config.toml
num_hidden_layers = 8
hidden_size = 256
n_experts = 32
experts_per_token = 4
d_expert = 64
d_shared_expert = 0
hidden_act = "swiglu"
moe_layers = [0, 1, 2, 3, 4, 5, 6, 7]
router_score = "softmax"
normalize_top_k = true
routed_scale = 1.0
balance_loss = 0.00803
balance_bias = false
init_std_router = 0.0261
lr_router = 0.000338
vocab_size = 8192
norm = "rmsnorm"
norm_eps = 1e-05
tie_word_embeddings = "early"
optimizer = "ademamix"
learning_rate = 0.000378
beta1 = 0.9
batch_tokens = [32768, 65536, 131072]
max_seq_len = 512
train_tokens = 541700000
max_steps = 8453
dataset = "wikipedia_en"
Below are experts of layer 2 (counted from 0) of a mixture-of-experts language model. Rows are named router (the router's row for the expert), gate (a neuron's input weights, with its number), up (a neuron's input weights, with its number) and show model dimensions 192-255. Each number is 50 + 15 x the weight over its row's rms, rounded and kept within 0 to 99.
After each expert's rows: "comes after" lists some tokens at least twice as common just before its tokens as in all text. This comes from a sample of Wikipedia text that the model never trained on. Tokens count by the router's weight.

# expert 17
router:52 63 47 85 76 68 45 63 57 54 70 61 64 32 37 45 60 50 46 47 81 52 56 59 75 54 76 53 49 40 59 17 38 48 40 52 64 49 11 74 59 55 52 51 48 75 69 46 23 39 79 36 15 57 31 46 49 44 69 60 48 29 30 39
gate0:52 75 51 40 25 75 54 33 54 51 26 41 35 36 60 57 61 40 69 48 69 24 77 66 39 53 53 72 42 62 52 37 33 25 58 74 56 29 43 43 47 48 34 51 34 16 34 33 42 57 56 58 56 32 66 28 32 62 64 53 29 28 55 70
up0:78 55 56 34 78 81 51 30 45 78 56 55 85 13 69 47 38 55 42 47 45 69 62 36 36 42 41 67 48 58 54 41 51 41 39 33 43 53 64 54 77 42 24 43 40 54 47 48 61 59 69 51 49 62 40 83 42 37 37 67 25 43 55 56
gate1:56 61 48 46 17 54 72 59 39 51 77 40 71 62 78 08 52 26 44 54 38 34 40 28 42 79 60 68 52 61 77 35 47 49 21 44 51 33 39 57 31 41 65 47 41 46 17 38 43 59 54 40 33 61 26 58 24 53 58 51 62 52 49 51
up1:48 42 33 44 60 73 50 62 53 36 24 37 34 80 68 39 43 55 58 70 33 53 67 25 63 22 39 60 40 59 63 54 27 52 49 16 26 61 42 48 61 52 46 41 50 37 73 51 30 66 25 42 61 45 54 26 81 47 18 33 49 29 60 41
comes after: "1", "0", "2", "9", "8", "3"

# expert 29
router:44 33 26 57 79 77 64 65 50 66 50 65 40 54 72 46 59 27 56 56 39 46 29 34 62 72 57 45 68 39 47 76 60 35 82 22 65 48 45 40 50 49 18 66 41 62 57 53 53 48 53 39 58 49 20 43 19 62 57 80 67 68 61 31
gate0:52 31 68 75 60 48 57 57 59 58 26 33 32 36 52 38 87 47 19 37 53 48 48 42 47 77 44 51 66 34 75 39 52 63 52 45 38 43 58 58 67 72 27 35 45 43 82 57 70 32 57 33 82 67 52 43 48 57 49 28 53 58 46 49
up0:40 36 41 50 42 47 45 18 39 33 38 34 64 17 37 46 36 54 57 63 49 40 34 53 33 31 68 77 26 46 38 35 35 47 79 25 57 68 25 58 34 44 54 63 57 42 46 42 38 39 37 53 30 44 38 47 37 65 49 36 51 76 58 73
gate1:50 43 47 33 50 33 83 59 41 32 73 55 58 52 49 10 70 67 64 49 47 48 25 53 57 62 59 66 65 50 45 67 70 84 51 42 52 30 51 30 56 56 24 55 46 57 51 54 40 31 28 48 61 56 53 37 48 75 61 45 30 43 55 53
up1:40 23 62 63 58 36 37 33 31 82 60 58 32 45 47 52 64 49 36 66 39 46 63 63 40 58 33 44 49 41 69 47 45 74 65 69 60 59 34 34 55 16 59 40 43 57 59 80 36 70 58 52 47 44 58 42 65 59 65 74 45 44 60 66
comes after: " ", " (", "–", " re", " S", " \""

# expert 27
router:73 50 68 40 39 31 47 33 58 23 38 46 56 57 59 69 14 56 41 52 89 34 73 61 32 17 61 66 28 57 48 30 18 70 42 41 63 55 38 56 68 58 62 46 36 62 48 53 74 52 48 53 64 57 47 31 75 35 38 35 54 43 59 36
gate0:47 54 48 72 65 41 48 48 25 77 44 39 45 60 12 29 69 16 64 73 45 71 34 63 51 41 35 85 28 72 51 62 56 64 55 54 44 49 27 54 74 27 50 29 41 57 61 56 70 63 13 64 59 41 36 60 37 42 56 47 41 51 47 96
up0:45 46 40 68 65 41 57 57 53 64 57 58 63 76 29 23 58 49 46 45 75 42 47 64 49 66 54 65 54 74 25 57 56 45 58 33 38 58 33 56 46 73 45 01 29 56 35 49 52 21 48 58 70 44 37 52 40 51 66 53 35 51 39 82
gate1:41 30 63 41 36 55 72 35 39 40 67 43 54 69 48 12 43 52 44 44 62 52 36 53 06 36 43 40 88 55 45 53 22 70 48 37 61 61 55 45 45 77 61 42 24 46 48 21 67 63 34 61 44 18 57 42 72 57 52 44 44 33 42 48
up1:24 79 77 45 71 58 55 50 32 63 82 66 51 56 54 34 55 31 27 46 36 92 51 69 56 92 47 47 45 31 54 64 62 58 55 37 48 50 40 50 59 60 66 52 22 39 48 80 42 47 51 49 45 60 67 42 30 52 33 60 46 61 42 47
comes after: " ", " |", "|", " March", " W", "See"

# expert 5
router:71 67 67 41 44 19 60 56 67 45 66 35 59 35 40 21 32 75 34 50 72 49 26 59 57 40 47 61 39 33 59 45 41 48 66 21 40 33 67 28 48 03 55 68 68 79 47 29 19 35 67 80 35 52 45 57 58 67 46 30 39 51 59 64
gate0:58 56 38 33 46 37 30 44 55 37 40 38 57 50 37 45 42 58 52 41 49 69 45 72 78 46 40 69 46 46 61 78 45 78 39 75 56 36 65 25 59 43 11 62 29 20 61 19 41 83 30 45 42 63 56 74 48 45 72 58 48 56 24 33
up0:33 69 56 37 42 49 13 29 43 67 64 48 63 35 40 54 58 64 40 43 47 47 56 70 63 17 34 48 44 41 35 74 67 62 39 53 40 48 37 28 76 35 31 58 31 52 30 17 55 61 35 67 59 45 73 72 50 44 57 30 38 36 33 33
gate1:51 38 55 51 46 29 29 42 61 47 37 53 27 51 45 71 22 26 68 44 50 35 64 56 41 42 34 41 37 42 44 59 67 50 63 37 33 50 54 48 68 60 31 57 53 26 56 52 79 45 65 39 55 43 47 49 40 67 80 21 48 46 31 46
up1:62 42 40 46 39 44 86 56 55 47 39 40 29 10 58 39 53 37 26 78 61 50 49 31 32 45 64 62 52 50 46 51 49 46 39 51 47 64 43 65 40 64 41 35 46 34 68 77 79 65 53 41 65 39 57 38 44 49 28 26 39 77 51 26
comes after: " |", "0", "1", "3", "5", "4"

# expert 9
router:34 22 56 42 62 72 60 58 30 55 38 14 24 47 43 63 51 54 61 60 53 42 43 65 31 74 49 34 37 54 26 61 53 22 57 38 50 57 60 55 27 55 67 45 47 50 36 50 62 47 34 31 63 50 39 44 76 46 63 73 39 53 54 64
gate0:45 36 55 47 70 41 47 19 37 73 46 41 44 43 58 45 45 41 58 64 38 49 34 65 27 33 39 53 41 45 48 31 57 28 25 49 52 87 61 68 41 57 57 46 59 49 29 36 61 70 46 55 80 57 60 69 57 63 59 55 41 41 55 28
up0:46 32 50 88 48 25 56 68 62 60 51 73 62 67 38 53 52 42 49 33 64 38 44 57 43 66 70 72 48 50 68 48 61 57 44 72 31 53 40 67 40 41 56 37 58 39 48 37 56 57 57 60 30 35 51 64 39 47 39 69 32 37 48 54
gate1:51 53 49 77 26 91 56 68 51 59 52 46 45 82 55 57 43 69 31 58 36 59 79 73 33 66 43 39 66 56 73 23 75 37 65 53 36 45 41 57 34 53 29 41 38 64 55 30 30 43 69 33 60 41 42 00 65 69 51 43 52 43 36 60
up1:55 45 54 62 43 54 34 55 59 52 00 40 29 74 40 34 57 63 36 50 31 43 69 55 72 42 50 41 45 33 65 53 54 48 61 50 72 64 46 50 56 47 46 36 24 56 49 79 49 53 65 61 52 55 57 32 76 60 02 54 45 40 56 27
comes after: " |", "-", ":", "|", " by", ";"

# expert 22
router:55 40 74 44 59 43 26 39 76 48 58 27 81 48 52 56 27 56 46 52 73 64 57 71 43 45 23 38 21 40 55 12 32 40 38 43 31 55 62 30 51 55 50 68 57 64 44 57 50 25 56 46 32 36 56 49 24 48 48 67 57 42 90 61
gate0:19 44 36 58 01 52 47 65 63 44 62 52 54 42 48 53 51 40 43 52 36 47 76 53 28 79 53 46 45 40 18 41 65 57 49 50 22 47 64 54 61 66 47 46 36 23 68 71 89 80 92 60 75 53 51 36 47 70 67 52 84 58 54 42
up0:41 56 60 55 51 22 47 56 62 40 64 42 71 31 70 60 57 58 74 50 61 59 48 71 28 60 36 23 34 33 27 52 56 34 42 61 36 44 60 42 49 45 44 49 52 33 76 57 47 54 51 51 55 48 56 59 35 75 39 62 47 75 55 70
gate1:81 71 60 57 51 68 47 48 40 53 63 48 39 50 63 43 47 38 44 21 61 41 61 70 45 44 58 70 40 67 60 43 50 44 68 75 45 49 50 42 50 22 54 51 59 55 75 61 50 47 49 70 75 25 32 31 48 73 50 48 50 49 49 28
up1:48 50 61 49 64 59 35 52 57 54 49 67 66 69 22 53 55 36 35 44 48 45 63 71 62 19 47 52 60 64 57 33 72 35 42 57 51 72 10 80 50 39 48 45 49 75 55 26 54 58 36 65 57 37 34 30 58 11 46 56 53 57 40 75
comes after: " |", ")", "0", "4", "3", "5"

# expert 19
router:48 55 66 36 57 57 57 28 60 62 27 59 69 38 76 48 46 63 38 32 62 52 44 49 53 65 45 56 58 55 83 69 70 57 73 79 24 25 64 30 68 66 28 48 80 64 33 48 23 43 70 82 70 39 70 48 52 26 38 38 36 43 48 28
gate0:63 51 24 36 71 41 53 31 49 35 39 68 72 55 52 54 75 58 41 50 65 51 49 28 70 27 57 63 49 41 75 72 39 55 54 30 12 63 74 28 49 59 44 49 60 49 46 52 41 76 60 54 44 46 47 41 60 35 43 80 28 63 52 50
up0:49 59 61 48 54 64 30 68 24 64 79 54 69 47 39 28 28 82 54 65 35 70 59 51 50 64 49 52 37 58 41 35 46 54 60 33 60 37 50 44 64 57 17 35 53 49 44 64 45 16 57 45 43 31 59 21 42 65 47 24 72 57 61 59
gate1:75 36 33 68 53 60 56 65 68 46 60 53 36 54 69 32 44 34 04 33 76 59 70 55 38 64 49 63 39 43 58 52 48 44 50 45 65 54 37 77 60 43 45 25 61 11 50 49 40 65 48 33 52 32 00 41 60 60 42 33 66 82 47 61
up1:44 56 68 49 51 54 47 77 50 50 49 45 58 36 51 35 34 73 86 55 42 63 48 40 37 35 46 50 52 69 51 59 40 47 30 49 20 63 62 53 24 59 44 48 40 44 57 39 56 32 22 55 73 34 85 26 49 69 66 52 52 53 56 42
comes after: "\n", "'", "(", " World", " No", " place"

# expert 11
router:65 65 57 45 54 40 40 19 47 50 67 66 38 43 53 58 48 51 64 52 69 88 54 52 47 58 47 29 51 26 24 35 40 67 50 71 80 69 45 41 39 68 63 72 35 91 57 50 24 37 21 51 55 54 49 19 40 66 27 40 67 82 65 51
gate0:67 46 48 58 53 58 72 30 49 49 07 45 63 11 33 44 85 65 61 45 65 29 46 18 43 72 62 34 56 17 60 51 59 48 57 63 64 21 53 45 47 48 34 66 46 28 41 26 65 49 60 46 43 71 30 23 37 43 37 58 43 59 32 44
up0:50 63 43 45 38 67 57 48 40 46 48 42 41 70 54 76 63 30 34 49 61 32 12 53 33 73 59 58 35 59 29 75 52 60 49 34 47 29 59 38 47 47 35 64 43 53 57 25 67 38 18 64 53 26 42 46 45 61 60 47 27 34 67 58
gate1:56 26 35 69 79 36 50 53 45 43 55 34 63 29 56 32 96 68 34 53 57 75 43 46 56 48 30 54 47 25 31 42 54 61 49 49 58 72 41 56 58 40 52 34 41 45 63 40 45 41 51 57 40 41 42 46 74 16 58 18 15 74 36 55
up1:33 54 58 21 41 42 37 52 65 34 65 72 30 78 59 41 31 50 33 58 51 62 66 41 41 60 57 29 49 59 99 34 45 36 46 47 71 31 40 57 38 44 69 49 42 43 63 59 54 51 35 47 60 28 66 45 53 50 63 51 57 60 41 37
comes after: " |", "|", "%", " an", " ===", " January"

# expert 16
router:63 58 42 51 31 58 51 67 50 26 68 44 37 44 20 36 59 69 48 66 36 34 45 37 50 69 50 36 54 41 52 74 36 43 59 31 48 63 35 37 59 51 27 47 25 53 67 69 32 40 69 27 48 61 70 58 41 78 30 47 54 49 33 52
gate0:65 36 64 47 76 65 31 60 61 60 57 37 62 57 41 49 47 59 33 14 46 51 68 63 56 39 39 56 70 50 22 55 50 56 68 56 59 56 63 59 55 51 33 58 45 42 54 64 56 66 30 33 46 40 76 53 65 60 52 54 39 47 81 50
up0:60 52 71 47 35 39 34 28 43 25 25 47 39 08 56 45 65 41 38 56 43 56 74 53 50 70 47 65 55 33 48 27 75 11 50 61 38 50 55 42 53 76 84 43 58 64 47 57 51 44 51 64 31 43 64 37 46 99 51 25 77 47 51 43
gate1:33 39 32 71 46 39 51 42 33 59 60 56 35 26 41 30 36 51 31 39 35 53 43 34 63 58 28 68 43 24 50 47 47 51 10 34 38 59 40 51 76 49 47 50 50 47 49 64 45 47 55 78 58 57 45 33 30 42 46 77 42 47 48 66
up1:45 42 42 53 47 45 02 37 55 54 65 55 39 42 36 51 52 69 39 21 43 53 40 48 55 30 38 57 40 35 44 61 44 50 12 38 81 67 39 36 75 52 69 29 65 47 51 59 41 33 71 66 54 44 48 16 15 42 48 55 61 33 59 58
comes after: " ", "1", "2", "–", " (", ":"

# expert 21
router:66 66 59 36 39 58 46 34 59 09 36 41 56 48 51 53 53 69 50 62 53 36 70 56 53 32 71 56 36 42 47 31 41 49 55 55 43 28 39 51 50 75 49 49 61 77 13 25 32 36 81 79 38 60 30 53 46 25 56 33 53 36 51 52
gate0:48 53 45 52 44 66 48 65 62 53 31 16 58 44 45 32 56 53 44 54 45 45 40 49 44 71 46 64 50 54 85 33 46 68 43 39 23 43 39 59 71 55 36 34 53 66 66 34 37 68 46 30 73 53 28 18 54 62 60 49 24 80 35 62
up0:30 59 44 43 77 23 65 64 56 36 50 45 37 51 46 63 27 56 45 32 62 67 36 51 72 27 48 51 77 48 62 69 51 16 51 40 49 53 69 33 27 21 63 53 56 65 39 65 41 49 46 56 59 51 44 68 51 49 62 79 52 61 26 73
gate1:31 61 51 39 54 56 44 31 62 80 38 54 56 36 47 56 53 60 23 37 29 55 61 66 55 33 49 68 54 42 40 55 54 43 49 40 44 36 35 72 67 51 64 40 29 45 48 44 67 66 55 78 66 27 43 42 77 35 37 53 44 55 42 63
up1:59 44 82 51 72 51 72 29 63 58 51 62 64 59 51 61 40 54 46 48 72 64 56 69 54 66 35 51 66 44 40 42 55 49 69 71 52 39 65 56 49 40 46 27 41 60 53 28 39 36 33 28 82 55 39 47 24 62 26 65 34 34 19 40
comes after: "0", "1", "-", "2", "9", "8"

# expert 28
router:69 74 40 54 58 44 50 53 58 59 41 37 56 84 51 34 34 80 60 46 43 44 36 17 55 53 15 28 37 67 74 57 52 54 44 45 42 65 60 78 66 39 34 39 57 57 51 44 49 74 58 37 44 52 65 46 44 59 71 21 69 58 85 40
gate0:40 51 56 52 53 56 59 81 39 29 59 44 25 37 41 65 50 31 52 84 57 50 41 37 63 41 28 49 74 60 51 52 47 35 27 44 30 64 59 49 52 64 33 68 42 29 65 65 65 23 79 56 56 49 62 50 32 37 67 51 53 41 59 64
up0:52 56 56 31 27 56 71 48 66 50 49 61 84 52 55 40 52 36 34 34 63 66 83 68 49 57 78 43 37 58 37 52 73 50 67 41 70 38 51 48 39 67 80 30 27 70 40 49 36 42 33 41 51 39 48 73 68 75 16 69 45 55 50 16
gate1:37 47 84 34 67 44 68 47 57 53 51 48 61 65 19 45 46 52 64 51 60 38 57 52 37 42 38 67 52 63 54 58 64 58 68 29 71 32 51 57 58 52 47 37 68 30 73 36 54 59 28 58 36 37 36 33 48 44 46 49 50 45 60 60
up1:24 65 50 43 66 67 45 35 27 56 42 63 45 33 47 47 67 47 39 29 57 52 54 63 65 29 49 38 26 52 54 18 35 57 75 59 31 30 63 16 38 60 77 63 57 78 56 58 28 32 52 43 34 55 33 42 36 21 40 43 28 56 42 25
comes after: "\n", ".", " \"", " (", "==", "==="

# expert 8
router:61 29 89 61 54 28 45 26 53 67 38 51 43 28 74 36 67 67 43 47 56 31 46 56 60 32 39 33 25 54 63 49 55 48 68 34 39 39 56 56 37 36 38 22 85 59 39 55 60 22 56 75 56 44 63 61 55 65 47 65 53 52 70 32
gate0:54 46 28 28 30 51 54 62 67 58 78 56 35 57 43 29 38 56 20 60 40 37 66 63 46 20 52 75 49 53 41 55 57 41 52 39 38 45 57 44 38 91 47 54 33 64 58 37 54 41 48 46 32 33 52 56 57 48 60 65 86 32 46 48
up0:83 20 60 47 37 33 67 48 36 31 76 47 57 31 43 49 04 60 63 47 61 59 52 61 45 43 62 66 67 54 54 74 47 66 51 43 37 49 41 46 32 55 30 39 43 62 57 82 40 50 82 61 57 62 86 42 52 40 52 42 58 73 38 50
gate1:62 42 12 59 63 62 48 83 61 56 65 46 43 69 66 47 34 46 37 75 45 60 38 48 62 70 49 65 71 33 69 79 54 22 22 24 33 69 47 41 20 83 25 27 60 49 41 61 45 70 28 40 63 34 64 43 49 32 51 56 50 52 50 55
up1:70 45 50 36 62 38 51 41 57 72 43 67 45 76 72 42 27 63 43 40 42 26 42 61 48 50 68 45 25 43 69 62 16 44 30 25 67 40 51 40 47 61 50 41 40 43 56 65 59 58 34 37 44 67 62 44 24 56 47 52 41 34 56 60
comes after: "\n", " |", ".", ")", "|", ":"

# expert 14
router:48 53 40 85 31 30 53 64 36 31 50 32 34 57 20 63 86 71 68 38 38 66 30 54 69 54 46 58 45 59 08 22 33 46 34 30 67 73 56 69 66 59 37 33 47 33 57 51 35 46 28 24 63 73 34 54 61 40 49 48 56 45 40 28
gate0:39 62 44 53 55 53 69 43 59 48 31 46 38 44 39 43 64 54 42 38 58 44 49 64 64 72 48 59 59 29 52 38 48 64 37 59 64 61 32 59 68 24 50 44 26 13 31 45 40 51 41 70 44 78 21 55 18 80 41 48 51 51 47 51
up0:59 51 34 56 35 61 24 47 46 37 51 71 65 62 47 56 43 23 52 55 37 40 25 52 50 45 80 59 71 48 48 29 38 71 60 45 57 23 58 48 53 35 47 33 61 45 42 68 28 68 66 67 33 64 37 36 47 53 35 47 53 23 60 63
gate1:50 46 39 49 37 45 78 50 78 46 40 26 56 75 42 90 75 45 76 47 37 17 27 59 53 55 47 38 37 77 29 65 57 35 71 41 56 20 59 64 67 43 69 70 60 39 27 14 49 46 48 25 50 43 48 44 54 69 45 66 57 60 82 44
up1:61 59 29 44 44 43 46 52 38 43 47 46 60 55 43 48 39 25 25 61 44 36 46 56 64 46 52 52 61 68 43 73 37 02 57 67 42 68 49 42 25 29 25 54 38 31 38 62 67 33 41 87 56 53 45 12 36 73 62 56 43 28 62 86
comes after: " the", " of", " a", ",", " is", " and"

# expert 13
router:44 69 58 42 71 71 20 65 46 67 27 39 44 30 34 37 37 69 69 35 72 51 56 37 75 28 39 69 51 51 86 32 53 58 66 55 19 37 40 51 64 67 59 52 19 51 73 63 61 57 50 58 57 58 39 50 52 72 40 38 42 60 32 46
gate0:45 43 05 74 18 54 51 26 46 46 37 51 57 62 47 54 87 55 49 47 66 26 68 47 73 57 60 41 51 44 50 50 33 42 56 54 22 36 52 57 60 70 54 41 60 45 77 61 75 68 53 51 62 42 37 46 20 56 69 40 42 58 47 45
up0:55 62 48 16 52 27 87 40 42 53 61 45 41 49 20 35 62 64 54 64 45 33 40 35 64 71 40 47 47 44 63 27 66 45 48 28 39 55 50 58 68 50 62 40 54 57 56 33 59 31 53 42 47 41 44 64 66 57 31 80 33 41 13 43
gate1:22 38 41 35 64 55 14 49 79 31 31 33 44 47 66 55 30 46 38 44 45 34 33 77 44 26 37 39 60 18 48 51 49 65 34 44 46 45 47 48 54 34 26 41 53 19 62 38 47 45 33 18 42 73 86 56 77 55 42 50 65 53 49 76
up1:16 35 37 61 51 47 58 44 47 64 62 50 41 53 45 73 40 47 39 54 18 44 52 37 11 56 80 62 49 30 74 56 60 66 54 34 58 75 69 56 47 39 35 62 43 43 64 41 71 63 51 21 29 63 45 59 62 70 75 60 41 71 50 44
comes after: "\n", "==", "===", " \"", " ==", " W"

# expert 4
router:70 58 42 48 61 59 52 50 41 61 62 47 33 35 68 53 61 34 08 39 42 30 54 54 42 63 70 61 39 56 75 34 58 13 34 65 70 63 65 59 27 41 42 62 59 41 67 58 57 52 31 67 58 29 34 44 66 36 62 32 24 10 17 45
gate0:44 46 41 64 43 64 52 42 52 44 58 41 48 40 34 52 93 19 34 65 43 50 52 53 33 41 52 28 71 23 43 35 50 54 18 43 42 41 48 61 30 52 36 49 45 49 52 58 39 34 62 43 39 38 36 72 70 52 55 61 31 68 55 54
up0:55 65 41 44 46 64 40 52 42 51 32 26 78 23 39 49 50 44 42 40 40 27 68 58 29 51 62 62 62 34 29 44 34 48 36 26 50 39 34 39 37 49 28 13 36 47 32 57 53 47 83 68 16 34 52 65 48 27 38 45 40 48 62 56
gate1:33 28 48 59 49 28 62 43 60 38 38 33 35 73 72 57 72 49 71 34 50 38 43 36 17 72 52 34 47 33 74 44 71 59 39 63 49 67 67 45 67 22 25 45 20 35 73 70 67 52 48 37 50 55 59 46 64 36 63 40 53 28 45 66
up1:21 38 69 27 35 74 56 45 33 25 63 41 22 44 49 53 12 41 54 59 51 54 70 49 46 70 49 83 56 51 59 71 56 82 47 36 45 60 45 38 74 79 45 62 53 41 30 56 78 63 32 62 32 42 49 67 55 45 45 43 36 57 57 60
comes after: " ", "2", "1", "0", "9", "3"

# expert 25
router:42 60 30 50 65 59 67 74 34 67 82 71 40 61 24 56 57 50 52 72 60 44 63 69 29 71 33 42 46 38 63 39 74 59 29 77 28 48 27 49 31 59 46 37 38 21 38 29 36 59 26 35 54 64 43 72 60 32 72 61 44 38 36 64
gate0:77 28 53 44 57 25 55 45 55 39 45 54 27 45 33 55 59 48 50 90 53 48 31 79 48 48 49 74 42 48 69 43 54 60 69 44 35 58 96 53 38 40 17 57 42 47 28 60 56 48 60 62 35 36 31 38 54 82 72 82 57 58 42 57
up0:81 51 53 40 40 65 42 38 58 63 45 55 62 57 52 34 44 60 44 46 71 64 46 39 56 39 45 51 59 37 41 66 50 75 44 33 27 49 40 26 30 50 69 14 49 72 50 99 49 53 61 61 52 25 37 54 50 31 49 56 54 39 33 45
gate1:29 41 36 47 49 60 52 30 43 70 53 42 55 54 57 45 52 39 66 63 43 52 75 50 51 64 42 27 50 52 21 47 32 57 22 77 30 44 49 56 20 67 51 43 54 54 53 47 69 40 43 62 52 67 46 61 63 26 64 58 54 63 83 45
up1:56 45 39 29 66 39 41 41 73 41 78 54 63 34 36 36 62 20 60 45 31 39 61 75 65 61 49 22 68 38 30 56 28 46 19 53 48 49 00 38 46 44 54 52 35 45 47 22 62 53 39 58 63 59 57 45 36 47 45 48 18 36 39 54
comes after: " the", " a", " and", " was", " to", " his"